From a checkpoint of a small mixture-of-experts model trained on Wikipedia.
Size: 9 layers, width 128, vocabulary 8192, 11.3M parameters.
Below are experts of layer 4 (counted from 0) of a mixture-of-experts language model. Rows are named router (the router's row for the expert), gate (a neuron's input weights, with its number), up (a neuron's input weights, with its number) and show model dimensions 0-127. Each number is 200 + 20 x the weight over its row's rms, rounded and kept within 0 to 999.
After each expert's rows: "comes after" lists some tokens at least twice as common just before its tokens as in all text; "mostly gets" lists some tokens that are sent to it at least half of the time. This comes from a sample of Wikipedia text that the model never trained on. Tokens count by the router's weight.

# expert 13
router,204,205,214,207,218,227,167,236,177,173,196,200,162,234,180,164,173,188,164,193,214,205,191,198,218,204,181,201,208,218,170,183,205,216,186,200,168,196,227,189,179,213,205,194,225,199,230,155,197,189,175,201,188,197,194,199,183,189,188,237,159,209,221,186,202,234,182,196,220,179,198,228,191,161,187,224,219,208,189,207,162,222,193,229,217,192,206,190,179,186,226,192,196,198,205,220,171,195,190,238,199,203,228,169,192,236,215,213,231,164,193,192,198,234,189,193,181,221,208,210,216,206,212,168,195,169,167,211
gate0,196,209,218,215,209,230,212,169,183,231,221,191,203,209,191,228,245,196,229,192,190,202,201,227,182,190,220,211,180,198,195,197,192,185,227,179,201,203,184,208,211,178,206,200,192,216,188,224,188,209,190,217,194,214,226,183,234,238,179,185,170,183,190,143,212,216,263,180,221,175,221,177,198,192,207,199,232,171,183,239,206,189,188,195,184,201,218,218,225,214,155,201,229,189,209,148,214,167,200,172,187,205,199,203,196,194,181,164,199,192,206,199,228,210,216,213,218,191,198,196,220,179,202,212,206,203,155,189
up0,195,181,238,217,197,182,196,183,171,184,194,177,205,201,193,208,198,193,211,228,184,242,159,247,216,185,233,194,175,173,167,198,178,199,194,190,204,184,194,182,188,199,174,164,206,211,179,215,186,219,190,195,181,238,165,214,181,205,201,174,202,173,209,176,193,184,189,196,226,186,230,195,206,195,194,218,234,204,204,192,181,194,223,209,206,168,215,197,169,210,159,205,213,192,208,193,175,204,175,169,185,204,216,189,239,180,195,151,207,188,163,201,205,169,180,242,189,185,204,201,177,176,195,187,177,184,160,194
comes after: " ", "9", "2", "4", "7", "3"
mostly gets: " multi", " Episode", "flower", " Pts", " publish", "IF"

# expert 10
router,241,205,217,180,213,224,200,203,202,187,189,200,225,195,194,173,192,199,239,188,199,169,169,202,222,225,192,247,168,223,184,205,190,158,218,168,200,176,188,210,246,201,227,231,236,203,202,209,209,183,182,216,191,200,211,217,227,232,228,190,194,229,216,225,183,204,166,201,177,198,223,167,197,211,187,211,192,171,176,210,195,201,164,213,179,185,194,194,197,187,190,213,180,180,195,164,201,221,200,199,246,212,181,193,184,204,203,202,213,239,214,222,210,236,206,201,181,194,185,195,224,203,220,214,243,179,196,171
gate0,202,211,205,200,187,238,208,233,213,193,195,209,201,179,191,186,210,186,229,204,192,225,194,226,213,213,187,198,210,219,240,210,203,146,183,175,207,195,207,189,219,187,189,192,191,204,180,227,210,211,211,182,207,231,209,184,226,192,201,199,213,196,208,182,202,183,222,181,207,212,199,196,183,224,215,179,188,238,208,190,222,145,206,200,220,205,211,204,214,191,218,197,207,185,212,139,193,181,185,192,208,211,167,220,190,140,177,220,189,241,173,222,234,214,202,244,207,205,178,196,221,234,201,165,191,168,187,237
up0,181,217,174,200,170,226,200,232,207,192,228,231,234,187,170,224,180,254,183,186,187,255,186,221,199,222,190,193,215,210,203,194,202,194,178,191,167,221,217,188,176,164,202,199,213,182,184,211,190,181,198,151,180,176,194,181,218,207,175,203,204,192,202,185,203,204,200,198,240,201,211,221,223,228,205,201,197,222,194,212,208,223,207,213,177,235,212,164,190,199,205,182,189,178,220,181,182,191,202,219,219,222,200,179,189,202,156,198,199,195,148,186,196,230,186,216,207,230,192,194,216,226,199,188,227,181,172,176
comes after: "s", ",", "ed", " part", " used", "ing"
mostly gets: " to", " of", " for", " in", " on", " with"

# expert 5
router,188,187,209,231,193,200,175,217,161,178,181,202,176,207,176,185,172,201,166,202,199,185,211,212,177,177,189,161,174,216,195,152,190,228,198,197,183,177,229,198,176,194,225,222,217,215,209,190,204,182,196,236,188,188,207,208,184,209,175,249,185,211,192,179,204,236,178,181,218,173,211,183,174,186,196,207,194,225,177,210,176,226,187,202,218,218,185,191,187,202,225,220,201,217,230,207,198,190,194,221,189,231,208,172,190,229,209,219,225,167,204,212,192,239,187,172,223,221,216,222,238,216,185,162,203,173,172,202
gate0,194,229,193,205,179,266,209,196,164,209,192,176,221,160,184,192,205,213,203,211,189,180,211,204,206,157,194,225,201,205,213,204,190,162,177,224,237,209,205,205,215,205,199,194,205,213,207,192,225,190,201,201,173,173,199,199,195,207,207,168,177,195,223,171,171,223,196,210,214,205,161,218,216,230,197,229,208,192,212,201,234,179,195,188,219,202,262,189,190,187,223,177,203,197,201,201,206,206,256,200,221,159,193,214,220,189,174,198,171,182,183,227,222,203,240,195,208,196,166,195,190,193,179,207,198,174,205,185
up0,202,227,164,237,196,215,208,191,149,169,213,232,219,200,163,173,214,220,213,193,175,200,227,204,198,214,210,217,234,211,176,212,219,205,197,202,229,214,207,215,187,177,182,208,202,190,222,203,185,204,204,206,218,206,183,196,149,208,193,170,202,211,213,177,195,190,193,210,207,208,172,192,221,212,216,212,187,213,224,213,189,177,211,211,189,166,211,207,194,228,200,202,178,171,153,203,220,137,219,181,227,232,194,184,227,188,212,170,169,194,226,229,193,192,220,176,200,176,227,177,186,206,218,186,186,206,211,166
comes after: " of", " in", " to", " for", " as", " on"
mostly gets: " an", " the", " this", " their", " his", " her"

# expert 7
router,201,207,204,222,199,232,184,222,182,184,195,196,187,222,190,163,165,184,176,190,189,198,191,224,199,200,180,190,182,215,184,187,185,223,192,220,175,197,216,183,180,197,204,199,221,194,225,172,191,207,159,206,179,197,195,223,184,188,197,236,164,195,217,205,232,233,172,194,236,175,226,231,220,158,204,211,227,213,182,206,169,217,184,225,202,209,196,193,180,158,209,190,190,209,211,207,160,205,190,246,200,196,224,161,200,230,241,200,228,161,188,184,200,230,206,188,183,222,205,217,195,218,197,187,200,158,184,198
gate0,187,203,200,203,222,183,246,178,233,224,225,227,219,192,175,209,222,212,207,192,210,210,199,198,181,187,184,190,173,185,182,191,184,224,180,202,209,184,179,213,204,204,202,198,170,227,195,206,239,202,219,202,214,186,224,192,249,218,219,201,205,203,183,206,171,222,186,176,231,220,196,180,198,193,203,179,198,194,188,198,219,179,196,214,224,208,227,230,210,191,178,187,209,149,223,174,196,190,178,164,191,180,171,201,194,202,202,237,173,216,193,250,213,187,241,195,199,155,204,167,239,207,211,203,182,209,169,165
up0,185,177,221,192,177,150,246,184,241,210,205,206,199,183,196,181,184,177,198,234,206,192,194,219,232,207,200,196,198,189,200,197,205,196,179,201,176,191,205,208,188,235,208,178,174,232,197,178,201,217,213,209,165,198,218,208,244,170,217,210,239,235,182,201,180,210,181,169,208,189,215,195,213,171,218,212,175,182,227,197,214,206,214,217,193,225,178,193,193,173,209,223,189,154,217,187,189,186,158,193,178,172,188,191,232,203,224,204,201,177,172,190,199,187,199,199,184,186,211,171,178,181,212,209,170,219,237,164
comes after: " the", " a", " his", " The", " first", "th"
mostly gets: " time", " turn", "อ", " play", "ม", " end"

# expert 12
router,203,206,191,198,225,187,182,230,167,188,171,189,185,245,174,167,174,174,219,205,169,185,203,231,195,207,211,193,204,201,189,168,200,217,166,204,183,245,215,190,193,182,206,206,211,182,226,179,209,192,183,166,170,232,189,216,199,189,171,230,203,200,202,196,200,210,181,161,211,228,213,210,174,174,195,227,203,199,197,249,178,207,197,217,212,184,221,167,203,212,194,136,225,198,185,188,196,175,194,203,203,212,196,166,199,195,196,182,223,239,190,188,164,194,176,214,210,239,202,183,216,200,200,189,203,184,203,176
gate0,204,186,193,166,154,171,216,207,223,213,206,212,208,222,216,199,177,202,201,234,193,191,229,186,201,207,208,204,175,192,182,211,186,204,170,233,270,159,204,165,178,178,198,208,206,202,192,215,214,236,230,192,190,186,193,212,201,210,191,178,185,192,196,142,236,191,207,208,182,212,197,208,186,199,230,217,198,163,208,161,192,201,218,208,211,186,207,171,211,216,197,196,170,166,203,206,235,225,199,164,176,208,191,233,205,196,162,195,194,189,172,206,202,197,179,212,164,205,197,188,203,236,220,203,214,216,203,198
up0,214,226,206,174,188,232,184,206,185,164,164,198,211,183,192,186,197,189,195,171,191,231,192,221,203,232,181,191,213,195,204,200,198,179,190,199,190,180,216,194,217,212,192,206,223,201,183,195,201,216,210,209,229,169,216,187,218,196,169,201,198,174,218,224,187,154,188,216,214,185,229,240,201,242,173,200,207,165,143,172,200,191,184,211,211,194,216,215,203,192,216,184,163,203,205,237,221,185,219,235,210,197,179,193,227,198,167,211,214,224,202,186,222,202,203,198,199,217,192,205,196,238,146,156,226,176,201,188
comes after: " ", "1", "–", "9", " (", "2"
mostly gets: "°", "BC", "1", "″", "′", "km"

# expert 14
router,230,178,187,197,231,177,242,183,180,222,186,218,242,181,210,225,219,205,243,215,208,192,228,165,185,191,180,197,183,179,227,217,197,192,213,231,214,230,168,188,208,184,201,206,183,222,193,217,195,182,211,172,193,206,193,183,201,218,164,175,210,186,161,207,229,189,239,187,199,188,180,190,210,216,217,168,191,183,184,189,237,176,180,164,196,194,183,211,234,216,210,184,191,206,177,212,204,224,217,169,193,229,202,231,174,167,175,192,201,190,210,203,188,165,213,189,197,180,178,211,205,182,176,218,199,223,218,180
gate0,193,201,240,179,219,196,218,210,230,203,228,215,234,198,182,205,212,184,208,171,195,216,241,197,172,191,208,211,205,240,163,171,238,225,239,216,185,205,198,238,213,215,163,187,196,200,209,231,227,200,247,205,219,177,228,194,206,198,162,183,215,205,211,190,199,174,152,198,208,225,216,196,227,197,211,197,239,172,187,189,214,209,173,156,219,175,225,197,220,197,200,196,211,169,182,217,193,198,214,216,212,208,177,209,209,212,242,180,198,210,223,221,217,199,187,204,183,200,188,210,230,197,186,208,211,183,204,202
up0,226,202,213,170,208,196,239,208,219,243,187,223,206,212,184,189,188,153,199,187,225,211,239,185,157,196,190,190,203,209,152,182,232,214,196,216,168,176,174,249,200,222,206,196,198,199,194,192,213,219,230,182,224,177,223,203,202,227,168,168,230,214,226,199,175,207,176,191,234,215,197,192,222,205,204,213,230,213,175,214,205,169,172,180,197,200,206,204,202,204,227,199,167,195,178,219,164,181,220,189,191,210,208,221,200,252,221,194,174,206,222,197,196,209,208,201,170,186,212,197,183,190,196,193,193,184,204,206
comes after: "\n", "==", "-", "|", ".", "==="
mostly gets: "|", "|---|---|", "History", " List", " Born", " Siege"

# expert 3
router,201,194,206,194,189,206,223,219,156,202,228,192,171,225,192,167,167,222,164,175,198,221,189,189,207,201,202,194,228,184,190,208,194,213,203,193,175,171,183,182,164,228,228,194,186,204,203,235,169,205,213,189,211,170,225,218,220,189,213,222,174,210,179,176,187,237,201,188,174,203,245,242,163,172,193,203,193,222,202,192,221,198,218,204,213,202,217,192,202,204,178,189,229,164,216,213,235,211,198,198,214,219,205,156,180,231,219,207,177,210,212,223,194,225,173,175,210,236,207,208,234,217,187,184,205,204,181,187
gate0,188,209,208,223,208,205,206,205,212,212,209,212,210,222,205,238,190,221,197,177,223,205,189,202,161,178,216,204,201,199,203,198,194,171,210,191,198,214,184,207,218,209,190,198,192,215,209,199,229,209,212,208,219,208,203,159,182,222,223,166,159,196,200,210,191,212,246,220,194,159,200,205,237,220,197,219,196,223,209,197,229,202,180,155,198,188,207,203,205,190,178,199,163,221,205,215,183,203,246,159,210,224,203,181,219,203,216,191,169,184,208,142,226,237,192,240,180,188,212,177,220,214,198,188,252,218,202,234
up0,166,209,177,175,202,211,232,217,204,188,194,215,154,197,178,219,220,211,178,188,193,217,176,190,188,227,220,195,197,191,179,210,198,221,196,205,211,214,182,206,193,233,183,213,173,195,232,189,165,198,198,193,184,206,207,255,198,199,198,212,163,239,172,186,169,211,238,172,192,209,197,200,213,207,225,166,199,192,204,204,228,179,208,161,208,150,197,189,198,174,185,199,225,226,210,183,197,184,184,200,246,227,203,218,200,217,181,196,182,172,199,214,218,210,204,228,188,236,194,205,241,230,184,188,197,233,192,180
comes after: " |", ",", " in", ";", ":", " the"
mostly gets: "ุ", " ", " Ka", "ั", " Kin", " trans"

# expert 4
router,187,223,209,220,188,235,168,188,214,197,218,188,192,166,189,215,226,198,204,225,220,206,184,220,207,188,204,200,213,199,228,198,208,175,203,191,165,212,203,234,211,215,204,228,213,188,161,231,212,165,232,164,203,202,195,200,214,212,221,200,222,211,214,211,180,172,219,220,210,217,183,200,231,185,189,180,231,225,178,217,208,180,190,223,165,239,195,188,224,175,206,209,246,214,205,158,200,191,201,202,172,174,177,213,171,165,215,234,221,237,192,187,217,191,198,208,244,172,173,198,196,185,179,189,191,201,185,219
gate0,216,240,184,218,190,218,198,174,214,208,227,200,189,165,197,190,189,214,207,213,190,169,219,186,203,187,201,216,219,211,199,194,198,196,240,176,204,250,173,206,220,220,196,199,197,216,189,235,240,232,199,163,203,164,181,219,199,215,182,193,190,204,220,224,206,237,228,233,186,202,232,203,172,200,247,191,221,181,206,201,226,175,164,203,177,189,228,189,210,225,197,168,175,175,198,176,206,193,195,187,185,218,189,196,213,166,171,202,191,189,214,201,204,216,226,208,224,192,176,199,222,183,196,170,209,195,236,162
up0,186,215,178,230,182,240,199,162,202,190,211,192,193,167,207,189,198,211,207,222,235,226,226,192,208,206,178,223,209,189,172,196,212,199,238,170,171,207,184,188,246,227,194,215,198,208,183,225,207,212,175,194,222,195,167,208,209,180,183,154,182,205,224,213,212,208,215,194,201,182,220,203,203,189,224,175,222,181,208,198,239,206,192,215,175,185,222,203,186,252,186,199,177,198,215,188,193,170,218,199,215,219,218,190,225,191,165,203,182,196,201,205,186,200,168,169,221,185,162,225,202,173,185,179,209,215,215,147
comes after: ".", " \"", "'", "\n", " I", " B"
mostly gets: " It", "In", " However", " very", " There", " His"

# expert 15
router,216,205,227,206,208,222,166,236,193,169,187,214,174,220,177,168,159,184,161,194,209,192,191,202,223,205,190,210,190,215,188,190,209,226,184,212,169,202,227,198,183,208,201,203,237,186,214,194,192,175,167,199,204,184,204,226,185,176,188,254,162,202,223,179,193,234,175,195,205,177,205,195,198,157,193,213,211,190,178,203,169,224,188,211,211,200,201,200,186,196,212,192,209,214,222,204,168,187,190,235,194,195,240,170,171,235,206,223,237,164,172,193,199,210,205,187,174,209,218,217,208,225,201,162,210,183,182,209
gate0,210,213,216,220,205,240,194,171,211,203,199,227,220,175,192,190,175,218,226,222,215,216,216,220,206,214,201,212,187,223,228,192,192,231,201,223,193,200,199,184,209,162,182,207,229,217,157,215,194,177,195,181,178,212,209,194,249,209,209,213,197,213,196,180,233,225,213,185,191,215,200,197,207,172,193,226,203,162,184,187,223,135,210,181,221,215,220,207,205,207,159,189,231,182,177,187,197,209,214,179,224,208,191,223,205,134,201,183,190,211,215,241,201,200,215,196,190,203,198,198,243,195,176,194,204,216,178,184
up0,216,206,171,231,232,203,208,193,170,230,213,179,187,186,200,206,222,206,177,176,194,215,186,201,182,205,223,204,202,244,190,186,191,185,218,262,189,209,207,212,177,212,189,229,194,210,231,222,151,229,198,178,209,210,202,196,176,244,199,213,208,170,203,198,215,233,219,196,216,165,219,210,192,200,197,206,164,184,222,219,206,219,204,194,185,225,167,196,225,210,204,196,192,148,195,205,216,185,210,195,208,213,225,183,181,220,227,164,205,186,201,171,198,198,177,214,211,201,216,196,182,175,210,183,200,204,183,139
comes after: ",", ")", " he", " and", " He", "%"
mostly gets: " he", " she", " who", " they", " which", " would"

# expert 1
router,199,208,211,203,219,221,169,234,171,184,184,194,161,238,179,166,172,193,161,185,202,190,190,202,207,189,191,195,199,216,184,187,187,219,184,199,161,187,238,194,171,200,218,202,218,198,230,154,191,197,177,206,196,189,203,209,179,185,196,242,167,202,227,191,201,238,177,202,224,180,214,218,190,162,193,217,217,213,193,199,163,224,198,227,209,195,208,201,182,193,223,187,183,207,206,215,163,190,198,233,193,200,244,167,190,228,223,215,224,157,193,194,201,229,195,207,192,218,219,214,225,207,206,172,192,177,178,206
gate0,178,195,163,160,190,218,219,191,244,213,188,207,193,199,193,211,211,208,194,207,191,195,214,224,176,201,243,197,208,187,190,173,177,245,230,194,214,188,175,208,216,188,194,195,229,223,233,193,194,208,212,199,211,194,216,190,206,200,227,235,193,190,179,193,212,203,165,198,207,245,192,185,175,197,217,211,200,207,224,227,207,182,183,180,213,200,206,238,203,171,186,176,224,169,199,161,180,166,163,170,216,189,166,202,167,181,213,211,161,194,200,218,198,193,232,203,232,172,188,162,213,211,211,218,199,193,190,169
up0,153,183,197,199,179,218,223,228,225,203,173,185,199,200,201,186,218,197,197,198,205,174,228,192,189,155,200,204,238,199,197,202,148,198,220,176,205,183,217,198,191,148,174,209,219,220,200,191,159,210,194,211,182,200,226,188,214,179,246,242,176,188,183,190,218,232,148,180,227,232,167,185,172,177,219,207,199,178,231,215,193,210,195,227,209,210,184,209,185,199,226,210,218,178,212,183,173,191,178,209,178,213,176,203,176,203,196,195,188,182,207,182,205,195,209,209,227,161,183,193,205,196,188,198,186,205,201,189
comes after: "2", " |", "3", "4", "0", "6"
mostly gets: "_{", " Labour", " interact", "_", "{", " Pin"

# expert 6
router,224,206,219,196,202,217,204,203,155,178,183,187,169,220,180,175,149,199,178,182,185,176,186,188,233,219,192,202,214,224,201,203,192,180,172,234,170,215,222,217,167,210,187,217,252,177,226,162,204,191,206,220,189,183,217,202,171,178,182,224,188,188,220,186,185,197,191,211,192,218,238,237,170,193,190,209,181,186,214,201,169,224,187,225,224,194,192,198,208,204,195,211,187,207,198,206,200,210,205,221,208,222,213,169,209,234,227,213,218,173,176,185,193,228,182,192,194,220,214,211,238,193,234,186,182,209,171,224
gate0,226,189,221,199,204,235,196,201,197,215,211,203,195,211,200,191,229,173,217,164,189,189,197,187,199,208,196,212,188,187,191,218,188,229,213,200,214,223,214,209,227,203,199,200,210,234,176,217,235,198,202,197,240,175,225,197,212,222,184,210,211,212,204,183,232,199,205,239,197,199,198,186,174,205,197,141,183,195,165,218,209,199,218,183,195,172,217,214,185,230,177,186,238,169,177,166,196,192,198,200,219,180,207,203,180,138,188,221,221,208,239,161,213,205,196,222,165,203,181,212,222,173,202,190,250,197,178,206
up0,210,198,204,197,189,264,193,185,201,192,201,199,211,209,212,193,200,204,180,210,198,224,192,204,213,178,207,208,225,184,173,230,217,242,200,213,193,239,227,181,214,189,204,192,178,197,165,226,228,219,175,223,227,187,211,174,183,217,178,197,230,173,212,206,207,194,218,203,216,187,220,204,178,177,201,205,209,171,213,196,197,208,209,200,259,190,222,187,176,224,161,204,202,187,192,202,183,213,205,181,192,174,220,187,206,179,181,204,208,151,236,180,174,218,199,189,177,202,189,218,223,168,214,158,240,199,156,208
comes after: " the", " of", "0", " in", "1", "2"
mostly gets: " May", " June", " States", " January", " April", " October"